config = dict(
    n_layer=13,
    d_model=256,
    n_experts=32,
    experts_per_token=4,
    d_expert=96,
    d_shared_expert=128,
    activation='reglu',
    moe_layers=[0, 1, 2, 3, 4, 5, 6, 7, 8, 9, 10, 11, 12],
    router_score='softmax',
    normalize_top_k=True,
    routed_scale=2.5,
    balance_loss=0.00209,
    balance_bias=False,
    router_z_loss=0.001,
    init_std_router=0.00803,
    lr_router=0.000339,
    vocab_size=8192,
    norm='rmsnorm',
    norm_eps=1e-07,
    tie_embeddings='early',
    optimizer='soap_variant',
    lr=0.00204,
    beta1=0.95,
    beta2=0.99,
    batch_tokens=[16384, 32768, 65536],
    seq_len=1024,
    train_tokens=307500000,
    steps=8451,
    dataset='wikipedia_en',
)
Below are experts of layer 2 (counted from 0) of a mixture-of-experts language model. Rows are named router (the router's row for the expert), gate (a neuron's input weights, with its number), up (a neuron's input weights, with its number), down (a neuron's output weights, with its number) and show model dimensions 0-127. Each number is 128 + 32 x the weight over its row's rms, rounded and kept within 0 to 255. Numbers have three digits each.
After each expert's rows: "gets" lists some tokens that make up at least twice as much of what it gets as of all text; "mostly gets" lists some tokens that are sent to it at least half of the time. This comes from a sample of Wikipedia text that the model never trained on. Tokens count by the router's weight.

# expert 28
router:063147108100125108090139096157137103167165099118158163160117090163080158097095110068163092104158157157172173156167109101148101164163178113079150089171099103162115155144102098161162171126160177185089130121159100097166142090151176168086075102117087167104149157153108128133085079148091163162086166127056107104095139148122143085157144094095148168095168133168139111167159102164158089161090
gate0:117157129183099155088134169137165099127101089183165127171112142162103137113085112148147075097148167150135091182141106118160076161160169125129152105154073116163118153148097070141132144194171162151090168142196108116145147098102172182120096081142148159130131161129138132104149156128123180180120163132132061071115117104197125096108128085120170158074140136162124135171151104179146099145109
up0:163146148100033156139073121114125141126144135166128169134151062097101183188127098117090153127160108130132131115139066117130029125105143134097157166086081127177098124130194095115177076122137109157176144161127107081152111141132173132122114123102124166149165146104129068078149130094174114139101154126123157120146118031147092126138132058092116162140086110147187139123143112110149209154111
down0:130103114141102088165107161099134027120098136055149109098102107073120132100120141105116113043103095109129122140113164095127112165157103131089113106134141186117189087111179143156084192100133079140131128120121164196102100111107113105138145125150125096100131171147163063150158104043127144073128137103123106121163088125106143177104090079137097147122120069152161136142110159113110130122189
gate1:112140124090146113131139129168132152140137137122140125141150137143104196078107069107186117124133164161162134123122108086168090136149172113106107108151108124109111164102100123128161152107143141193124151099163138168159130138132203141117106118131083176142196129108119107079088108148109149162086163148068110108109130140075148109119123151113102158048105101139145115146177109127155103128121
up1:092123112141127067109149138121097121133108108140086159126138136117131123066141086138083085153125176121124127106072174143118154130155206107119074095095110116083145150112130158073140148138196145181132087062141082104082117063077122092115152110169135150074115147158165194132121076130103087196139138077156129170120143176124138114117076053151101159109145153150118165100142118106135124133121
down1:147098134103090133113069142177053120112193154153136167113152090138147123129098107159151160129111121103165177094104166113093183097099157158100094121075143077174095115092137191109094132142141203153141099129097145156172162097081118172135161106136113130105133161119117166114166131127191138139163114076175166114180128160163092099123139097120183095093166170113175190100115157114158171116173
gate2:159141119104177172076114121142163122147162074161152186127119117149107152139098052135177102116177142156156144146169114101125140099163171083078162131169086085165116113159087060167166103174157176149079125145177121066168111139176131106074063088083082126075187141206056100103106099155120161141099146115132087131145162102168171150172129101137182175136106152153164123202131078129168076112092
up2:129106146074112176119140110173157090122125155112081174114103176112161179180121082109165153081107146118100085084127086111154155175100072139094152120107083148097155116128065145143104117123090113062165156072107165100121185124155143101074163119129117127162164136092112122032111145179128111162126153168144116176139138122103087099140120143171162167111124158151139059140183165077131173176148
down2:108129099142158126130092156133186160106172105191206121083142188187148103067194062154176171151121142112109099082125135121112150119092129184120168121050141139093137147131108121080158100161108126168109094166182149147147148167124080121143128108119129154108127168169171176123141153141075122134081183170142100161086188137090090157183133154104171069148152124133144127113187153110152108115116
gate3:148174139138091097134180153123183150158162070087141144154112111159104166122105114129160087089186160150142140167161143126185154186183140108119149088175145088091079123175080122126175117143163182111115073119161121133129159173151142122082129101123093145119126131171119144146104120107104156154126168157130113122083137090125165125157110141090168197102134153127194097145168131165188124130110
up3:139107153134175097177169110108120097147066110109143115137165124116095153145175098116093125105146158114090073091090099159123120184112096122121117074096103110121110121098146149103125132174150093109122176103101068154132180054071067172177187150099134096107136106177138151111121117117151094129141091145122121172168103124162130091067112164125188126139094147147101165077135131059189082115122
down3:161138141146153123162097096101111165153120100132160098128105087134135140084110159098108159057103138124074135127119141158121123131079157057144138125176145206144145178138194134158145065151156166130153147103110121076129110049134089124129185076142143089087151119100173139163083130173144116075137111151114112108168138127092104125066146148171117118178103112164151155108049135093141169148178
gate4:090164102117159173121151138179150104115144113206158139128097087171118173121074117151162131106170167126195130179098072109174111117159126111172168087152110147152104195130071101125169190149143189172145145101166140122144149135130145175110107131090137174116124124170097106159080100128117166166089174166123106129110194109101137086173175102106118151123107101131150118110154120172176107141094
up4:140117162147169076149137150108121117072155172141136083167173140188098132156153146157097127110139105148083175189048181152104156128169116238160134124086097168109108126075147127075157174079128104137172148133161140145139079103080116123176095119083098092151111122157126227175136108150157132152166122149134197167094129093143096169136057119136081131155098134140122131081132092144114137149150
down4:096118167096124151121122132167128102168090168147158121137140094146167132092076046058149109164190120121137138192102125135194127146133087148148125109111092093142147100122173154101158114139143166139105081109109124132121148215165111129129083130152164151166092159136050062143098117180087117148164145135134206127137118093167154139117109141096142101109105077112165085135109085162084102105146
gets: "2", ")", "ia", "i", "4", "\""
mostly gets: " century", " system", " States", "shire", "ia", "anda"

# expert 15
router:046139140110127140096138114165114108163149099120167182170132107154077156098094093073155093100161160143165164164162109113143098160168197099071142082167100133164114144134108090166161192115168168188089136133161122088164149092145153167086078100127083150124145146154111143133095092128102165164075161126099117130087154159118152079132130104092152160095155119167124110159173104174151085164101
gate0:134118126152149132081108145132102127168174081144129135106114092164128134103093131083174127111160150133154145140142126119160131138144136105111156094137111123152117136185109073118172197146187161189094161107150133113196147114163150156073104117151049132135133194108067096166111072096128167168134119089100119061111096105130125084184145142097137147145135123174173091177140087156142097158145
up0:144093107108129098171104168054184125123180092155121163160160095101129110076113130155160133081085129176105167166179144104189070167191112131101152116152077124064093065174120155187122140146149114132167070135115147118111087183175121137083139134098113135116102120151151117110097164063086199133139124138174144078119120159130112092144062077114063143115117145132119178162142107165157099130141
down0:060146109132131144159074084114174121071114145142097106099062090127103138103129161154140078069101100129135155154097143066127129156113107128171165100121079175169161135133176069122121144133129104146131140109115107148098116124104185159099124112139164147124070166049155078149117189074158135155083074126138091106145142158126120151155076093127115089133184159171127164131148151129069125083100
gate1:082129173148106099133114154127121131123132079025173128121146151124087138084127108119128087104179188148122149141114133127122141141149167073118143100139076088157153125136100136150178184120165148134122132104123093092161190108171118158140155129092103162128152158150109113133047083098088142167079144121144092097099152105147089092154136081102168201074092145125183144130139132159185084187129
up1:126113150103121066047150109144169129129118137141103136149098103144130111125148124070121132141144121111083153157165189110190176076132107171198143104212064148077154164183094179137124138087124146141142133142113092173162092093108132089117203104119094167103167095184176117101147153135074182105129142106165138151103170175143139098184149162148137162144102150044137142162114113135116141132141
down1:178165156133126184074164149192084157152132110127161112167184120184111133054123116133114104165103092140111099115100120160054143119134195123093127091087172113136134156096103064155118093113108119127098139092135154122173098095149137093104144105121098158150093176166110138147137089162088152158174178076125129150071168146179141103106138146124096065083142095165151076106130080102193129136133
gate2:164160162118173158116142139178173118135151105164157151166126079169073165112096111100170081126133160152118173175114063029130103165184124101083128109150133113158105207145097115145150138158145149161142084082127078117174139061175145124092121083112114172109168160144071100127101137136141188165141170061097119091120159111175114128158109124127136131130136105192143070179162082179174110148070
up2:135130139167103064099170163144085106131159151159132154167064164100086088124113142136168150151143115097180157132137125184173108124119130182138131157132074161097118168110141157153159194172059101171141157140125150156168171118170178169142126147124122156100075160150095130118175144177133100112124133139140169077091105122100138090113175096086137102150142134125097167160112186076150058139139
down2:119118126157124151105082114112135151148134116098081134082166099119101103100087122123146077077121142156109132130169141082101103103129176103121106147131207086155139172126100138119142103106110147153105108127079111135150073100113115138082171125065107132151148081148158162093144123091118114143143114101115129110119150131117085151099107117096095200128129100089078154099080142144147113219140
gate3:103132127146150124082112150158166095145181109123145141191069126145106158124055124108171111080127142162178077152196095088138120159144135076078155077119089113159141140170116064076150125135174141142108130084123078133140101096124180150089093087115097153069123154157137076139109156138127165190094134138131164097096110095171161054193128107099134112083096102179109142188175124181186104158137
up3:158109128129149153180102113093087122138037186151155164106141094122140113158129141115101165181119160091091116138076122099134113112134161177166117127091155163103130153055159156134080109133120109109111184148092145161064143123076151104135173164109149171104103168081133149122182088152166092113133089123138131185129183085207101153085107144126135063153123158048116098103073135056091105104139
down3:112097156132123167106124103129146076114178154080107145151066071078055135163102132085107144096083114119116117098236164175144156115160111105122123128148105106156184160180071127090103197131117177160113128154147193147119109148119186125152113116125130139095158112127094157111087141166117126136099132115142108118150116188093159199126098174130198183095159137163110097134198103094100128169091
gate4:118162138107120161149122133171118121121153136080171115184146081107092151117104107158119065102133176135116147170145075106148083195165120123153140127133111101158117160168144111185157142144176133108140142112143054082159129096092216188101121093096083157142153126138132106100123118145087167142084141077118135146081142115125109123155170124096171143103093094169138125196113135149133092137103
up4:167125073046166165115095156109134108099103115167140176065136145069151129143145102140070131134096108068097112075173138185142136140120203126169086130164196043140184153103175176093110128159133097146143099106116159119103146117101153128113146182206138117156083126071154120143148183083136063137124150161104134144115156129111123154107125147151096127141077109125154147155096185131135171092167
down4:134141134094097174114174115161113117127130100114126132176098124159092142078165153155135149152064134147051110145094111065083058074135148143151153142124124124078094099127141084113161174118126151065149142164165168187153153138133086140157144135109170134157090117138079148160118099133140147092136207151156150093161100078104176108112144206142137092164169130061149135123160085125145183128108
gets: "1", "0", "2", "9", "8", "7"
mostly gets: "1", "9", "2", "7", "0", "8"

# expert 26
router:013149122092138128089123151140110112150162109133163167170101117163088164106094113086162086093161155152164151140163095111117098150143168088065131094178088144184125134148135100148171160125156157173083172139172122082154147086137177172085085103119076158122160159159104106128094082129108161161054163129067126115079152133120149092118178114117178167110153129161120089160150112177155093157109
gate0:134138116165124128061161111117126104138130087144156162171127104139115129095121108084188089095140124157161125121164110100130076144133143138107121129150162124149116138149086052148169144155129125158128095120103131097193118133130161143051056062137135133101134169146133081072152114140111176162087146126089070089132129100138122078170084125068171144116134080180167142186120086194187065184056
up0:118098118081101123167143125092129130108114095135098108153076157124155130163130149150073152170112105079072139087142109147076180072067156139162139145100107141126169183171204171124142070120105115106119094128092160171165152083155051117069106170119185088117105085128048107123192148170173128138189109136129118113104179153110139147109131187165148084122118139118077152086134168105144104090170
down0:098184187122096145115136169172122127125134122120106133127126080171141131156102131142141126052176125115124169125120075191058158133115099140157088184159079134164123163122110088161171085151157135111125103078109076087170098113058119161120096176137152068142161121166057157158146119172152173118083102185143163111132127134075159121138133176132138080139091171137141104150084143090109102116129
gate1:171134100087136120122170163138124130137175065142167180150044104115120133094140118103134136094148168090155094125182120147176110120175179105125130098131154105121087140124084104139153192171108134176154148114108107158118180118172119168084146098109123154111143171128072172125136108138130126113114135065189078176118170161132135098123117109140137048077137095106117038102149062144186111164108
up1:146161153125085145071112163169092108116190096099149104136128169180131178103089048188179148196134121156131079192147133139199191129133097175092126082101128095098120134087080108169118146170163131086104151141150157078162164112091145186129151137082125097143176148183150138109094127136124106137066166145168148145112156184165116141080172133114116119086126106109140131097133077154132101106138
down1:149103108130116125125126090160176133150176121123160128144106175083161119103175126160140158056124139176148124129064138035145097118185154062119112125044181160155120115123096108097087144162133178126087104114130169089065149099178097117110136109109119121157103127157113111144056145129114127170113143125171166146115159179223154113067149062153135097094106121180133127153093085149155152091137
gate2:122144159088163117084105162103128091149156119100186140113104133129071135066115102097177121078120153167130107173203139130148102185166195135139177146107115119100131123117077092157173116110122101149128134104134096156148095079091168152145116134144086183113105171199139177123104076153112198184094177109102072117066140176120162137117156104055142174074089110135134105152106108135140068160111
up2:074115158103138169141096166089154174135115113165096081143156169147116109098173145185086134159154128185140187163095106123133162100165132100148116147112117160079090133058090115133095131081117151155174146155116142123063119126158077094103185170062133132064095133115114180138143135135111092084133172115143154171124125095121128112122108108132141113084145123089084103042145163108136173102131
down2:150160137125129135166106142093050137183155128170101145153100096106132106065150089124134117136143102099136179143160125153214098114102147085124140119123163107129105140129137068144121131148143148101128133159141131171155065130096114117153147134130176136108156126081147119097130122042147148144164099111121086168146093155106138172108067141156126115140102124109116131129147140096107134146107
gate3:179152137088124125063096114139142082115089089162119135122140106131128188058135131090138148108130153127169105150105083124171108167135194154102188143183132104192146141104109073141135129111122156133103106122142110100181148140177163177066178067148093126123153179149123132083124114155087175160154132073106122096138113158118111135150180148091149118082164108105130093128143170169139091162137
up3:111104097135172089115093078075096168119109180126119091079139133072099160101084124113118145160060140071096177105075123162128087144113145120141116180107196182080153097126145111119144124127110101111174130162152135182105052121120102142082127137179096136139150078149179146152108098112174156106129085144155128084201147116089069138162104102156113127169113111071104103127088136141098123137169
down3:109125065154112106125124070114092182122117172152125150138105182116179130114109153120226116071135150112154115168114095130144135179130129109041128098139067182136152169171146083106142157092147115187080071125166150119126111126140075052064084126141101131129136109105131137144101148093153081171100130158134149160096140062112214146119151103195138093165113172144116149135171088125140123134123
gate4:143189163140139120154127117146200143126161125153187125144119121124120175098113083084157103080193172141176071175121099096165119178130142107131171127122111114083071096137077115148135103167111103121146123095197143140149174106122188183112071124147124174125113170120186178066089103086127129168136178121161111088081092142160150172143101140081158160094169099116161131162156052170144110142062
up4:123144126172202164157133139116100116107121148217073137076075102157123115157137134084114159103102171067141135137098153114051066129100138136138086140102142179147104138072092150139107142145127118102153161139095185132155160129067142050168133135138126165093085205116124149129096119139171117130174119150111152066158172123164098152197109164103124126189148062099137131135155162116107103108144
down4:064171148160099109136185139150168059064169134109070077136126156065103124109147155126135101116121132093153111155082164100103104127175141172120131123109193096150137118108094113101105112153089122178156137069103140164102083145174132121106176134123139119141132133122140138163161073119133140168186067091121107143128126163141116147141161115100093143120150126090116098134104143156097088118100
gets: "s", ")", "ed", "d", "t", "n"
mostly gets: "s", "d", "es", "t", "z", "r"

# expert 10
router:056141103094134125075128144213119107152154119132165163166137107159079151106091105076157087083157152155174147147162119117125097151143174106073135101160099147167130139129116094168174186106163166177094158150167109095154153078127195187089080105161081162111140165160114149130093067151114161166070156113081128108100171155094153089125154097101155162103189133174125123154162118170152096159109
gate0:071145105108124086110171092157185111137116113117145170179106153180083152106087097123188103088126154181151125166146100102178105156192153132100187080161132112156049163113087121165168123139160177136149097104127130113152170094180145157070116081150092171163145140130119100134076138141053216141126126094143072071158147149134151102122120095111144149128159095179149137151149110145192070167125
up0:121166134102153125112133066188164147106161095162126153117162109137140088119148121138137185144125213171148103115135120070154078108141157125053130125109121115062121121091172172165147155200153134179193166114067078088157158175145148159114120079130107161066115146156153138111118148068081164128138132125122124063163167144159183134110110094153104102155197122111087161135077174125116095129109
down0:115125106167113119184112064071124096146173105111125113069120184151166039153118076111117159154134200134112138130143118117103116109113147127094087126166178076104139032114197135156088168134105129130173106137083164138149097180103069132114144160123129065174124093159132089159169104108151124098136133200132128110144101093125135121182115081139116179094107115083130103131143126124094114188107
gate1:070104158132083165115126125123175076135145088173184141161086125162095109127112100099179121088159138133167135123145118134158151202174152122139195088184110088150123146133106069130173141171169130125161144100121121139101128152149105143093109058111097184169143136104110129159123091098056155105061101151129120081125100140163172105125187121114124196093155087124117099137186103150197130124055
up1:110161154130121098118102099092135096098138134151146162137096073176112193099086142112167083087127188126087130129107170102134123111136135070104171091123078050176154153165075138170152184113190160173117094136126096050124102096108105163088126105123098122163160159119173123097159081125096146146117164161103098083130119095146097142125150133097155163086202159143112151178161141139188118141136
down1:118145138149129178140149070182107098122103169129205141086117078117138155104096134143111135127073184155100091124127114128153100050126116147086122167110152131101119059091136149149085172130122092158111114101147152130090143136143177207080157133136158118178095111128137142125107130108173159112087096119074123175175131166183158100128142151115178112083196126159166146154126133087067163133152
gate2:109159096103154084133154150106142119174202091137158132136150192113086122123129107129144110097179125198140114198137055097176094177188163113120164094158095100149117098184103085153170149123113108118120178147155184134116131139178125128108116094152118165154111156222109102121067106149116135141103174143114113112139179114133158123153129101085103106111199166132144133146151121137127138196139
up2:089149095115185125132118081106147110127113150182151147134163152168099150110066080097182137113179135158110098133122158182186132136163099081102159130188110101102106133128114065166144127134159132161077078132146160068138093106183092110095100102127097164069158145131152110116130092119143096196140141146084049104118097071137129081189126075095110173130162120187134106151154131141146105162127
down2:042116135130130122101147136071131178139174140121118084156180169098104108123136070155177107134126102163128146157098092138113141166067160137094147106132105123146099110132094125112167078086147108106130196148092122078152170122107138100162074051085142168135150153098095146125098154095070089184075157133174153117063112070108110157113153092102126150167169078156106101177063144202150065101150
gate3:098156164094118103139132135132146130181166132085119129138149097153152161099114122112132117101189168166163078160155071097139136155162171080126149176137104147151110135122057128128129082126153140164110129105122090118114127159150154113041133119143118171144115121133127042101117122176108169170074138135115077084169077142143139121166201119137157111149148165148116108158109149138108110177104
up3:078136204122095140068129138130114116194121115146168183149101090185153126125076094167149156091195155146109105135160157068185104130153142138097093158098079141174071181160158150136123190134105185118120174069182118128113113077161154208122159118086116110126117111128120158136138101085143133093116086120134096075140178108109137097134123089087128140164128096164161088112162090107137117118094
down3:185129163155161141075151159116169147112071135097114109082106193118104142100117174145133109146096143127139174108114145106167142141143139159049112140190136140146176122124149081160149119119118154136119120102113154121181106122147075139135103067155103167142186144128147168098139103087128160156142136122130076156096130145158104095186078078130125140097112055178131122177155191153114097087135
gate4:122144097162125085168162129170166146150184098140146117167110123154098134120079095127152118082130130161165093172149098111132103110148169119096144053174108079132095178146105141130171166091161203170157110111152157135170116111126098170120122136141108102087138142182121100078165087134118182181160133131072136109132172135161130144172151129117105146083083131145162146120185107106101097143085
up4:113129092144126146111107119124128180135147080177133112128143116148147127152127116079149131093126127131155128138073141154140147112138125104168158192117130150170140134129143099146150114100119127159106145134163132091112214150138110129129123103103116120118164058161079119131119131152124184163142116135128077157098153154169122152107063147100104146091068088134121079082117082178137153097093
down4:101177121108144127129112115202140141130179132139154143156105075145185123151156092123149127116163107147172070149159116142174153095081110159074171146118130130211071114117172115136117137124151096101121135091110154119086106131106109163143095066150122117136057136177141124206138090163141151113179126123161163119141083147213121114144118154123115106102133119158162107102125194076180176124093
gets: "s", "2", "1", "4", "5", "7"
mostly gets: "s", "as", "os", " Sa", " ex", " S"

# expert 2
router:033136124087110123082153102136152125150169105120139158153110110169094148103095130107163081107144168191164139133158122115147115140156172097064126103181091116156121116147108098134165191112150166185114131128144100110171148118148160131087070106121081164112146240127117113128065062132105169179102180112126130112072146120118130098136151104097145160109149117164126079161148097168155057153104
gate0:126178144093089094153182166132129119210164103114134155100141118092087174104057126155164132105114128153138137140174138111150109138124102129091113103159072124097082191153116102139152100093126139146105137118199149122132139121133174143064094069116103139150109157128063113122103114160095165163102176136093093092162173103138138072128154106106160162149165187156141087186133099183137137164114
up0:111126127196102140106131113098112104091108174103094136108192113148080131125113098103077100141173095140145088087132108144145143103131112168192071125124110134073161082155127110085140117106112113134154138110142168157165120120108135113124102110137148070137113107118126085203098152128150122079150097086110117183122147176134100210136104211137088103119135103078095147127120116108150080176146
down0:176141115149187087110152116109087143119091124075144091139094139095137126146131169149140120076135109094135120154082141203157137131145147118148142123153163139135101119122129133112136110128109152138078179101102137085113109160095161147086111162078102110144119169131114102142137000119113043084132115131126153108177103127093100105135105135140077136110128219105143119132138129100168133099095
gate1:132111145101158142161122078122119119129137091110186099159081133145101171134105123134150121074135130122186131144088158084182066170133173124127132135137115108197100168174082071162140114086177156165115162110191110113159172102105170174123100095098122172132154143141118109089091116167114161158086178104111050135118148082163125101132191142078136126122138150126133076186108124164135083184096
up1:151119190121170094142111118124106140168147133128117097143108137171092148155129117120103136158130178141081143127095091155147085142136067104148168130110109109146174092100144135120111096130113088096156163126098153098083120082143126139126181128058116094161179105097156085138145126198128118124135197134137177094144082126115153072130195130110177193151128142053121093097072095112111094086117
down1:137149086096147133122095116121144131121111114192120150109113098178093100099139098079186128131221098146136106113143093152204129107119136171100089133080141108116142122163073124113131145105137147103122085143196157158143149101121129170127124103045128145134123095121113138153160214081129150138168104161128117133123136157140146159124126127127167146144136129119119090113146111098110114171130
gate2:134143164119133122130149152052189141153109096149164163158103104153117150066103063078150100126148102171182151154091091100142101178171156137139146126173117190170108138122137115184162134084136152203112178099193140068146102116172143117079119078104133137073148128152161108098141157158106154133181149058140090105187134169194169104105143115143120134084131142147168129128082140166147088125101
up2:123082125136072087104086117136086150098168150109135185065089105158099073109127156096090157109151147103130143126178154133151127104056070154121102112126091097154117120065132163099106186099119199090156150109144184189118071081151075149132152140125129102178077120092150067200094134118114180156120149158134146105155129144081104159117128113201146135106087120128066116144153166126105088093119
down2:131165130118109191140121134118101152106148196172149175161174130109076139140120134137097102146170144151136092104164145140158087159171127122121136074066143089110169185095177151115093142113169105079147103109146167137100136081088126187164079068170091102143107135177167137123108078101124162162142149137102090069119149150141146083059154139172160126119056147099146089134092174088081128125197
gate3:069117163116086138138129106166137135137129107120132167143134088136104126154119136098158121134153187163144092182145097129167147093202162106119165090074131095122117152122106079135135158132191191122104119099169148110174174138144080134148099114107121081118171084213100097137125095098083155154118140106112115120114197090200155118070148097093161138116161174125123132095128088165205118113134
up3:203184160135111124092127091139171063168110155115180084140100172105104135143160127098156087070095179166094150127118161153127098169140134144134169131111095134111148117133099123160122068125152135139076121067160097141146103082138179120097081154113163132134105136123129154158101161095132155125116101134118117164165183166109108072140110091152133138140160112081094176116096100110122098139150
down3:156153130182116154133176143113175150185105120118104136182102158164156112184111146082138126150130105142095100163185176138107113155120080133133134140126117190087107123093150126126159089126131159075093186139161126164112164095086098093090133130145125161146189108116138134178177108096162150156094148145161093111075084122157111163095126140136095102188143088141118116144178149222166127127074
gate4:085117146128095111162094123149068171193090117125166156134134119114095185085103122148162075115138160134157077170157124110149114169177138119106134107138086144131092136123101119158141188112138182120098122066175164093160149109176112178102099119099087148122145132129079129069119126171096152167093165122150132120125164133182150107097128118117176165057153188127163119130109086116169071125092
up4:111086180163093089139102172154109157144099151096116159171158073138109168096105104180152086196152158158128090108129152110148144166141198121116125087115137168098103096098096136164091171185176157096085132107151158088146120095131108153147142111108083092088148103179100175099090159151114105104098132081175153138187151172170121140092094174082135169072119181120129159100090074144145078096109
down4:180142158144115160131171078131126152085150193111058145115111097174147122117176118094177134112150147062149162097182123126117165115098154115121080120113125182143141088167104150070150124078092150082176091148130174103121169065111153170109186130099088110124126117102147134180084227168104174111185112136087105080110137134100121137156109159157119153108103080138090140120144174113150109128188
gets: "1", "2", "0", "9", "3", "5"
mostly gets: "3", "4", "8", "5", "1", "7"

# expert 13
router:077131083068132117091132147201111109154181117095163179166145064135082158093088103085144090101138167156173175146158125120115098144149171111077107121160075124153133116142121092181164170124146183178117146137162143098159135084138189191086046098169064155134120164168121096118093084158109172150057158148098134106108143141110156098129133121104147173093170129154112124155146126186151102149099
gate0:117175080146145196117104102106178098146108102102099133171115152132138153109086129146183075090159146133135140180097082090150100178182128074071187090175146156234104140134122085157130156153144146146121149100176100130185163113160123152119080086138115145083162160155136132100114114162070160156069147117107086127091140116151193125110136138124121142117159128137134128127162129141177098177082
up0:144061151142107139118119134140109185172122149123041140122107137147101119189124172171081106151093168142090120173121126088113152113090060142179120144109084171191146164065159136092080142173130178128142126214135152167140117194077123084152145096135111113141125082108115122131106181155092111135127131153137169097148100102121128129099122162121175079134115193150127112100126136074134130085159
down0:175158141141144138093126100132255152148147157093118114109222139163169148133178162104172110092158090094153124153137106129164136081088145088179101087118174118172152154090164110182126115207140094152099085131088109095140167139083129140144093108120153145092120143137166080150093108149152152151117121161120161109113104104155080133161129105180141125138122146088070182077094142098104105119161
gate1:067140156149159139091142138181138081121071156114129139165070098124100112119107115120112132119170067160153067099164158119124090172166087059148126092116110122149098142119095060094145153140149162121106104117141099135154159095137149110071144050115106140073135153132143151147141117109074166170124112088084143116089099132171130132162140105096132091105067165177192137139145102110159112136133
up1:104157136143112132105094121135151055165130109150161151105177116171129163106058095085104127093176138146115148136124072163193124110186112137133180061190125157183129138112098146087162148118180152163174176086172073091153125104134122136121115110123092186122176128182145124070114096129099102177101165086147084129102169093134116106152141114108113125121146173171105101173149144104140059152089
down1:103082075124078108119130138073205177151133117090161116160220168126124196133079124138111152189123103113140155161124110147076138154188157151144133124155153149155106137107156137119084087155138148154108150142144107079144137097121120167123075159082106155036115177109112155076092132122123109102057161135170113160098107079094132098164175122144153151112103121115137249145137158150143131165111
gate2:106182096130150137117114097206157162149151107124160136135088087128088158064112151141191087068187196165164103167125123146155081158164176131084148076166168124140065153169117083153175154094120120172096137084136099093163161125125123154119115135129147184109141121079113165110056140158142121152132172132102091052130107129124142125144096118109123144080170102165132069168124085118141100157117
up2:125174153070077086177171076121128083117138090153159113089192136127093118142104110151087116121139077162159133077141125195110105152127154140158180107135111141171129155088081131180171100112156157090082137110106096143104167069092143151105133123136157122151197148137098148176084144090129090112082139135118096131142073155142181196136155141125159163168113107113120143099094137136173109116083
down2:150105123123042115161133072141056150180048095134113115145140133121151093045089099176117138166102105160113148163144180170155189149118139129103132141118069134137085104152094092114115139134084090101108149149163139155089144106141030183095105102108132178180111126125103156099156151077145127084125109075109138107177062109125149063139116156167099119130119148095194132186125119088155159110067
gate3:162171158088128145080148166122162071121182152122172125149096124122117150129087160123141068093117076137159143168193100063113255158155146084089134106118056127168131151184110145113171160143155146120131163117155119076180172128101196131113076125126102180121159131101085124148098084141073144158070160123122139131130150127121153077181174108125124151077132116126121107120159128108169083144099
up3:177165117107175076139116159125178113098171145182076136092126149098114114159153158088157140120121128106167107161090117142117000182092148120113153073155099159006123188114124128136212157140151136155108092111105136122128067115114116169141103126103083114125149083173133123108150166146144167153133118083093140174109103128117141147126127131116082104160096115124145161098125124147103136095103
down3:168152154107117110098134163113189136170085141189095116130154161099184140117145083178114092113112170149083111084112186116223186110126088119156128188114094153113116202058172133048092103132130162153121138080095117114166094134103106152112132117127084126175126099133167188176132178166164133101127180127147193091116112136134169131133106164120176123151130122114119056166127156109180161164131
gate4:074148161108153146153152113143161100163159111112189101129145138134153150089094104098133115096117138151196159127157091096097252180189133122085135089168114133149118159098076148122134180139154174122140131102123130109173182119133184152109147098134128167133137166081118106101088106103104137160119165139080114073085171099094116111146123096131140147088132126137160146128159114149139094157081
up4:079095132145149152113087111101140072132097104116180095159166162134173149121133120151088148133109117172127178104142140166168170191143175152181169158147086169170156141161112171099142159128166190145138171159164137101148073073087183153136076136090138148159142169100170108084117110141153086101143092097128161146124125077143116109178100090149125131084105182100119135103132101103188087156082
down4:160171255146159165086202099097090166131132115157113192061109065099168095148151122077173113125141160084152153137098171078170155152123191120132187166122133110113135135180133119201158136155090145126133178147116129116146085110127168121121090121125164158077140105170145114108172092120162186088082117116123193157181143056127116102119166128147125160112166144107123197143145112138122165185200
gets: "s", "'", "0", " The", " A", "S"
mostly gets: "S", "A", " A", "P", " D", " S"